Experts of a small language model.
Size: 11 layers, width 256, vocabulary 18499, 58.9M parameters.
Below are experts of layer 3 (counted from 0) of a mixture-of-experts language model. Rows are named router (the router's row for the expert) and show model dimensions 0-255. Each number is 500 + 50 x the weight over its row's rms, rounded and kept within 0 to 999. Numbers have three digits each.
After each expert's rows: "comes after" lists some tokens at least twice as common just before its tokens as in all text. This comes from a sample of Wikipedia text that the model never trained on. Tokens count by the router's weight.

# expert 30
router:452565479518514477543497543595509444563509472368552518537461536522494538437412458555610548460504449502518486428529574484547457490535420482510408500529500389478449396536446421468478473494502386550496419489455530533534550482526404583535452461512555454446485487593474463476492552548501524564452456533508478505545490493477589478568554505534570476459531560528543526538507564493537539405478535511511552500510457596528508583528498526553591438546446470432436510623466510450517547486537511516507458416418561495475550501463528433554530573460516505498403481479582469487562462493483424480489549514574438481542509565527571479471543570581505492494468569465450400509455522400412517480446396580508506468374562466484524483485526486437458577469456434621540483527506550614518501497535613
comes after: " the", " of", " in", " a", " The", "The"

# expert 19
router:514465595632490502529459520518537497474423481597469542550482530473498460475493424452516461510543450522600596475545551488506509528526501489487404565487473533549379514426516534476444481548529495617424564573422453518574477532414436538543513495513490433515496425526378531516488480523549451483526530551538481499532588442512502518467585516453504511521608590510588498490579553485526503489462525442521431465429581488540455503507418507564458522522555493464477512420489512524471475489571497442434546489469607472587424548525512499522528480476511489558541513524557521428438497459517400428505522480530570512537457414535568487526544498498534396554596545530481561456468513613381684490492508495480513565529569443489397547505464451480424518486526467335451454449505521519502516512502515
comes after: " ", " |", " (", ";", "1", "0"

# expert 127
router:494542514524578552476540530518615478597543497432621391481506420530514454405491472539470527442557453418475581410551503472487524436483520483506535499544440444506528467512455473507509545494486508474493582511564466514579424459564501455481513494570558474395472399548589500494457532537594521484543487533421507537457478505541516434585466467466500492424564451449485545394546572486468462471462507468486505505500483477508506480473512504559518530446548500460535516570508452523504420566570400455524487448456476551517588514481542471526393595405463578461490467490467552572404511480546475573482531524454508526503534530508504551562432487551493502488503540457470466433420472342468489498479464486509484447473431574464386531509504333529500624424508474550393474478500484407492556606554546
comes after: " the", " a", " and", " The", " with", " an"

# expert 86
router:597526521513399484550464534444391494511482622410599388550472442513549534486554475473550493524489497414503431529553516498525505582445451371527477439455522445516473458471527472416464543445520537561477537511454540502536482562430540521519573540500462511518489404526526543520510528506549516503562432525541514493499600498435505476510453445573566562411524513580583482549487506386537509499416529551484617515433505504491528475489465529442568438528538537530583423496473493496539490489390523403487621495473480531447495579539489582491509437474474536559572501491531481434499492505528537497507498502531577507578654496445560528541428483570511496525554395496528441471483599528435506590486485556483474548563607495530481451515506382553483485520473562432433561588488555517415535476528534
comes after: " |\n", " the", "\n", " for", ".\n\n", " season"

# expert 65
router:557531507544483519545487549503503484614514415495531575429562516429539541572417510498460548498380449479463487486622586524536472542443548512515464548581463415543521453536572386482597513534474453489460561539573473491546435498599542503407608525424480463505529537467469506519508426432522480526534639468444416478481426595478444479594563573510383470529527506442510512479427517585580583445582410463415471479530534480492483471535516400507513557468483429510511492516500481550526530451472520500574487442500519499490498567453529500475480503412499497583458473500588564495477551493483490433519644510542510422518417463474480523506503521572403468456544436451461554452461394440486462440499485501479501488571583539450432544558451479539506508479509405459517535530448477503488573511489440
comes after: " of", ".", " in", "\n\n", ".\n\n", " to"

# expert 94
router:469566485520598574531511529451497381463399540496490527496510488528471512537455562541507452475575464524489432481544460530549522529554523402535302535392431494517552523496402545454510547527446489570504466564444504500547517469534426553521389475514503459449530538606460523496476539487433486514517519486462495579467590495509506492551494558415453501457522466541510540576569547551522536487508556588529470481400478445504530547540494473489484501472448484561454476517526488523516477521529527427514543542490505551562559583516594502482526493575525602491531546580516585533502408486398380524506520502485412423640523452464510410530501558508462494533450564530462482518414555425393533574496519505458545560480453576491447483504544460463496541472382431498412441437480534532478510475515639
comes after: " ", " a", " (", " an", " $", " two"

# expert 28
router:548570538471519529457483494486476432512520531518447436430470446532551457437514479537423578553500498516488545635401465448451474468564444505497500516498543453471506535474498487519475534504495560450490449443563495450467547401383612552628448498535545468526484472513491465456469534598499404463468454523423543560447400512454555440450471425456448538426519515479429400495497476531408491559472559517473548565497535513545463474572518464396464518543399569487537514539576692491501501551533468530390502495577445471450572410526472558518524461466517446438509532481518419465403443560512578479598395499500522481474449443554509498507511571578532452438535490505483504564401543445474556546498544439524439435526556507487508509485512447493534459462534484559524477449460557413506404507507543
comes after: " h", " w", " \"", " H", "h", " s"

# expert 121
router:520540535479479393553560437531512511468480521463531461499494520452513515495578436516545478573556497518592414470563442447436566423421406413546408517561451467542540433446491640535522519526448603526513513525438498475565479525474437503424519399538468499532473490509572480523449572464539498409594442407495471443468534487503485456480486464435537413408532481485536504549467554434493505439445490430497472453471512497517485546367441479504573477503529514554494379482502496565597477493460556458520581541459468461479539482549447527524532430464471561481490564453547518449488413428507528488537560502463557527462626447428671505571553480520573509538489424447439472469456509559436505595466523485490536510439546449439565503607443441510573504507518554436437470450495478497458506454467445
comes after: " |", " the", "|", "===", " a", "=="

# expert 116
router:495541500512559421539440507592484526446460474527501499470635599490512537475476472576496522436470550513555459526530568533455493663557466489515458494474520466454505551495480591530529468527475502541485459527476522530535581550461431522582481412587457514438546465542491486493546461560522553513420463525581514397504554342483540529532561591515548536460471593529499551397559552452573508408474469437509477498521489447528501427535525492547461431596515482442458503607447585487562503524560494493495521416464500434456420522511521456518504502487504469489456568498533418558441503547492386471420526446576563465533596573502569498540511498483538462534560486454427539446484489587524509468591416494594531489421479431512578517532578469489447479461541462560456425519494506558584619451528519
comes after: " ", ",", " |", " (", "–", ";"